Weights of a small mixture-of-experts language model, trained from scratch on English Wikipedia.
Size: width 448, vocabulary 50257, 103M parameters.
Below are experts of layer 5 (counted from 0) of a mixture-of-experts language model. Rows are named gate (a neuron's input weights, with its number), up (a neuron's input weights, with its number) and show model dimensions 384-447. Each number is 500 + 50 x the weight over its row's rms, rounded and kept within 0 to 999. Numbers have three digits each.
Before each expert's rows: "gets" lists some tokens that make up at least twice as much of what it gets as of all text. This comes from a sample of Wikipedia text that the model never trained on. Tokens count by the router's weight.

# expert 11
gets: ")", " (", ".", " |", ").", "),"
gate0:442616504513434595506465476494510617499493439503467501501424428445485536465502475537481472508452435443538463511547486531536561536522505456569529540426521452425439440545461488516455585413497539
up0:492536507513505629551462507513621534492454510533594549373485473480471563573489499526439481566436400479471530431487522568494512592545499485540544487484435512443510423568505499479503584513475536
gate1:534526531545579549471473578572522411420487470515422509545452478466478495499546550509504542564487539556597547435516491516542489489583511559545550487489518364419483544447453494473491524412546522
up1:493453451495453463554544415462490573526554559570559503522490511518476500473454528501467499418494533440406462603480476490465515512446500486464492596524480665535536415562450461534502543590520508
gate2:492544536480486482523463448531506399537520415546518516509419517402540543453516443488490470508384430567513548455487515472477583527446487497542503503500473534563537413505413493502458523475515526
up2:515451461527462490482605581502452570480506581433488491543540494616452486574523556510532548484612553422424449521496499532474414511550535470509494487457519491406464552482602513497546492477506507

# expert 36
gets: " of", " to", " for", " in", " at", " that"
gate0:516522505470533523532470587508436484467494411498448476449539504546551496412562575426533513488413557496561559477466562603482542533530390487496650505464536470503525454503495487485517491407546480
up0:493571567484524448518515550531507530479569451560501557454506476403486534378531425437529426469476383523525528353519534464502507466528489538543528460444515506509568424555433432495500509504551457
gate1:481542462460553463536492532431632423488523450544501517568439421596535502536617485438538478481519513533588485476459505508537527496530488538579487554528614525527491495512428500485524507490469501
up1:488466514548464532471508485546389553512460551468481493402570589424460498497380509549450545530476453488426522528533488515456466502466522460428510450451355450448505499481556502510482473508547511
gate2:484488394549588626486517447526550525450479503462534463511502519531552505509499434620493472524498542527525483421482469473518483534423400553350494530513543482576568456486501569579577485546425452
up2:488478390526603615475510421540541503477502527470529453520489507554558502499511426647504475517520526545526452437468431474521497523421403548348492526507552489573579481466520559589584469531410457

# expert 33
gets: " |", " 1", " (", " 0", " 3", "==="
gate0:484535546535530663543495515470606587450499481511441528517477495437567495494455466519498557490465489553448541458444565551599507478491457498486539560504457415416490539502558521416473538327610462
up0:443531457523475499510560518437410428561487566488516533429540473502474462446482615441397429504519481568560358547568447425481490510444485505425431516502446503608498460575508531597570495593444421
gate1:351600532462472567565441567415471458450617479464484559550568496517476491465573589518479489520453487491505539517440502545512531480539540507484612514445487497527519580426530527508490488514492556
up1:641442511516532461452560454566520481549386527571496473418421496464531500525368428488495515452532511525505477482571490490493510527431429480544401529554491496480511433529464470473514544477517446
gate2:516491506555472487637519639513518491458504557417431497429583429414462469502536596571484482492502516482485563472561509580499538447529480515533429491487442497550523466504519556464501517472572482
up2:535509460490504468492541386464591469463451406568589420451537530585499554500443530447519539524507464467544522456525526488529568507502508473560514517504494517491465407395533482512518467567455514

# expert 34
gets: ",", " and", "),", "\",", "\"", " but"
gate0:478502508443478486511549558551507522485472453449440435492429451486475468522532572526470528504519450523537506371555450415473551534505523525514579537467422456456464513535434474492453539479662534
up0:480521569413474466467464534511461483518495453562495503467497534457605501505448453523498405488545497528527452491470520531457505456541495460509516534454490471506543455452544501424502486553559436
gate1:504555524469468564480410479467610491533565518543509472428372519536521517519435490473570440471451589532447464529597504487574583557461414514520500491535489516464521581561533464450540507546541543
up1:501446477540528472524589533546391522458435488459485537573615501464466493497563522524426554550555414484564524460409499528411431437546582473478496522454515460528455422441490549555474499455467470
gate2:441522514483505485527568544474517437399454514549496472575431507539457475484532469476429506598486469527541553509545617562476590451487413475644475508452484406482439554477440477492530488513535567
up2:502433482459410552489482443560531557484494484448550518519566490597527518495497447415559464480514509485412571476510441428474392514491570533339551438534517601554500488512517513533451450481446460

# expert 54
gets: " |", " the", "==", " is", " by", "==="
gate0:530437481578526504498502489487552587438494503483492485495581507481448499389522508465545502535508395539493483521503461441562550576488400552529476522457399461506400486452563503576409622432519546
up0:526443485564533525492516478487545602422505507479495481505578514475447511405535523453536488544505408524480474528527464435593531554454401540521468531460404477502404487454551508576392592445519531
gate1:531486491533501441488491542414622472449517494524516466508451543469460540466418552446510570508518434565518451503507503504570499521454497500500426492485553510501498446541478485524509522403489505
up1:533467489498502449479500538427627461446529501489527455525472536493458531473436558420520570517530463560539443500511477501555507535451524493485414490500579483508474455563491477528515498414475498
gate2:439517484482524531544452589524523429416545456612453530466486524452566593542543562514403520455441430479469520441509523537454537487490563463570532555462455517458495466545461460436474423449568528
up2:532464513488475475472531385452482550562444532416550467539506471503454364447418445438540480447553580531503428622462461473530411533501405518468522380577508478532532559475531526554471590567473457

# expert 51
gets: " in", " University", " of", " County", "°", " College"
gate0:583546555376547516402506448537518535480531452488524462475512509645465544505479487477550512492414444628435475506408624448406484416517454541519472430484581426570570507436504516519582455459500458
up0:449452449635460495610476558464488450529425560546468543548482508355507454498533516517427501507560530388578502490563373561555530599527541465474528574508395571409455500554487474477443542558527541
gate1:416522510446540566489433541552480495409549513483457459596517443463496531443527504481460362545424434494508510419580471527463475431574594559491501597442493476450506561529469498506454446455457528
up1:386412383576498461509489506544520524564547537481568522470529559477479475527443553489464534443446491458556434479454550532520515538566528568529520460489525548519504582426673505519538404453566385
gate2:454493519621558521480532531588433453510481465538513628444520507399525533497575557547507520537482447477482521516580460550432531473518520485499559553426508508432536426506500454425433501465588530
up2:495447473484501549543536471466513466515527583492552407519575530548498454561450483467567482496547413572481571483516483548527497516535497528488496527531544521463484583427561429471511489480510517

# expert 38
gets: " |", ";", " —;", " 0", " W", "};"
gate0:467475494491458418481503560504476454479483522520517483445529565494531589584555483570529482483485441515566528445538636516551496559520503562443532457518479438549474548469399552489507491501491502
up0:465459480502447433486516560521472442480477518525528487453538571513529573579534485570514470461470433508572548463509652501570491527513510556437557474513471442558481554481400565487522488495495477
gate1:502487459594416501503545514581504466458441511595576436514497505508567520525536550440486457496505437423483453560532536438482475517515569552635488496512457478434460497468466537449547506514482555
up1:506490549396569501514447490429528531531557473423420569481506484499431476472497447552506556495508560566508540443473462570519536478481441469341517513501524496556518492516514458580447516500522448
gate2:469503520429575548567455528482521499415535418464370565490524478465413580479524558491446523499418494500470561448510528530514460441569492504522516534457458517541463455534498443467419526447524584
up2:458512522506409494628439586433586426466620435493452513504408450494585523507412554530473498494529552554464528465448504513499465478538498525542490520503504467486459468583505520507476566485487495

# expert 15
gets: ",", " |", " =", ":", ";", "),"
gate0:536569491567540614546481604578531466416462441531490526583527404501537438476515557613471602467420421510633582470506639564392534629532463515531472497438487486422505587520450479489538513508516489
up0:534605462554522643572444663572612467455510456496509505522523465467516441389502498574462577459433415502638600476528627562422506578518491516528429473413505496464498553539506469553538492502493510
gate1:447555557524432505539514497471526494469380501486517529539478490508498570508402542601554531542439555462522548455467433512513498450474509496562540550429438474539491595487468464450496498450511526
up1:481502484505518482504531464495637470562388480523523520477502517469424472523434428523569472489490410539480541402440529453512539528487424508516562541459459556523491510512414423472510520593626386
gate2:497443524459497554500434459608519459455412414575501606517406470565495559456443479562551568480535554586588497530468558518522574504543527489536476497516474518493556474569443547445547535547534501
up2:524487499428549568541452489610519434463480499519419545539457510588506490483457468611614550430537504547536506560525539564611531484525469502536483508469526496510512549585418545493532488451520468

# expert 50
gets: "|", ":", "–", ".", " |", "-"
gate0:502575430583533572487539478597507542498586421555489600460501490549451491531543519550529521623540466456500431488482518480532398490545503526383508544484515514528532431551358501552468482362459479
up0:519578508516491491463509446510481531537617451591522557476540503563426510517558469493554449554554476491550439506506431495466430456553498525459514489482582483461526494585415475571513497501421519
gate1:499507549431428551508511481501510499447527531448504520431384469479481529542463569512401536413539403567440481501523555464490495491562528562471577510518482480502507428463457553523443503502475506
up1:503506459548574461501497516485509512549491458563488490563614543531500474473532427498590484611450581448544533476489440527508508516422458428524416482485507511480486534544544466468576510500524485
gate2:483535480467496494579447534470497478453504423502521566470424527470551510582459510617516512474487472477496506441426550568525522548498525574555446562464516446436488524485415426432490553464501589
up2:532513540505359460434447454561489494445544469476441498416527504478541491621480496485466543500525524478442619452504543508600572466375521375467571551462426645377578497513478504496571453436458445

# expert 52
gets: ".", " (", "\n", ")", "\"", " ="
gate0:447603588477518468487431428370474438491507557543508503435540446492486578434495530448473413465573507501471374497511464568490517561468531478526525489527486588408518528493511483455539395550569548
up0:553403406525506520517574576648529548513490424454473504576437538514530426541524476560513600534449487487539596503505544447512505444547442503499478508463507400583475467497471507522491614482440476
gate1:531512453518487453542550536566451498525606564488470492544435450465516545565587542552456471438379559442453469450478479500479515480501472479504571545489520587532558523431481381529493470445460582
up1:524517469510460452526553538552439474553624546456481482574470458471533529550567550548459453423406552454440459459482476494476495483495466467489564515490538566554564521445489393551495464422443577
gate2:553497435617470573456471465473470507616467495535501474508579559551534440448535523579484504526492570535557440547495518600368312549498344475446456556481529462494518579479497514476544507466489439
up2:478474566368528395536538506558524478389547500470513497473394451441475568537480467432533483482522439476457503461502474428601640448538664521547524447523469525516472427508537506507472502549519555

# expert 22
gets: " |", "|", "\n ", ";", " Racing", "th"
gate0:405564512532534484523489507524502502438447555585525372514414472472478450478517467639448523487554540492500536515445520448565469518435458514547448579513506517476412555522453488519495402396492424
up0:543604512471531529483513476520472496535511517473409438492423395499511428513665545536503482579477485493413452485464501540500537469491514483465519510507472453502524540456470525510497540460549550
gate1:452601592492473470567474523595499518431536534429445503493511417524556523550674609483457583567545467481420481515496520517486543482495494452462526506432479500470462518444481512464493451496500528
up1:498545559496480472589480529543447516524516524422424509540530489531552527526577556478519530545516464505446423503535470512470505483541462413509537548457470503494509441464523518425444465424495541
gate2:519541490491467523556449602459454470465567564427417525410425480523498464471617485554453600488489509464400540469508528494472503493524501497407556494436462526510497477479578399533451531425556531
up2:453563492509509514418505498494517532542665548420490426441507533511520546529525504561466516466518474501503537583539437490526567457470414510342448503469435487510532474509566495551530471375546531

# expert 48
gets: " |", " in", " of", " with", " for", " on"
gate0:522446412485492534459532458554486472471530502455497536530442495525567454467442401466538515465503509481488487548468455452546440509413554474424491603492502559577472514552478581485592447497435490
up0:527449423480501516460540463569482476484530509457503549522437479522555456448457397452515505483512520479500497531468439450541447516433550475408485612494504569586470510543484585489594448486452479
gate1:478548534522641511620476553504581436488475467570485578503488485405490548457443478529503512505452441551573597487535574534500542473517495506529541509436511433666573471532575532429482538426570583
up1:470556527513667533620434545489560429490467465549507573483504453438474504483483506509523535480488424559564605481530588520510508480491475452479528558436505492677573462484610536395496525457565602
gate2:488562506531511513516440472530608531423504395489516544531497530455541539537540472490416495496483459559491605455470540508529525493512460512535538555405511566560532534462535490422476420542561593
up2:544359485505468535464446473504413542616554610510422470486378433506455458466506505511578564533532559446493509521537520408450493469503436507429447509569505403473466398545450469573530517440499461

# expert 37
gets: " in", " to", " from", " at", " with", " on"
gate0:490480490550432432493473558574482487489520454479543505479458573468480415449532483444625530438461494534530575508520479465619495375554517474434452483502462510483516557535557512535433573518539425
up0:502475497530426417496497548576483468484528445480544504472466576452471413456514477431619522429452501522550571511542480478599486370560503441449423467511462521458490554546569510532448569513529421
gate1:554553552465495549464444505420461540534527441583466560565563547471462514501534462561358517562427564501488505409453490573470472570569523500499530500462452362522613508521500545466502476546548506
up1:579556528435492527460442489420460559562526444578485520560580626476497500486518418499366532550444591520471451449455471579506464536546533527498474467490418399527608531517550542461583481525545495
gate2:418576628494544516519475504522492478449493404538451680485496495515447540485504572587516526537489493513537547438417532508494413639555405502527438508423521470492467472631560456432519604461547612
up2:500517467483512461479476562523538460555566486530500502561511638434499516444479506461495494545550404511464561383410553575501418505524465458529561508492473570506485481544454468453515500551489509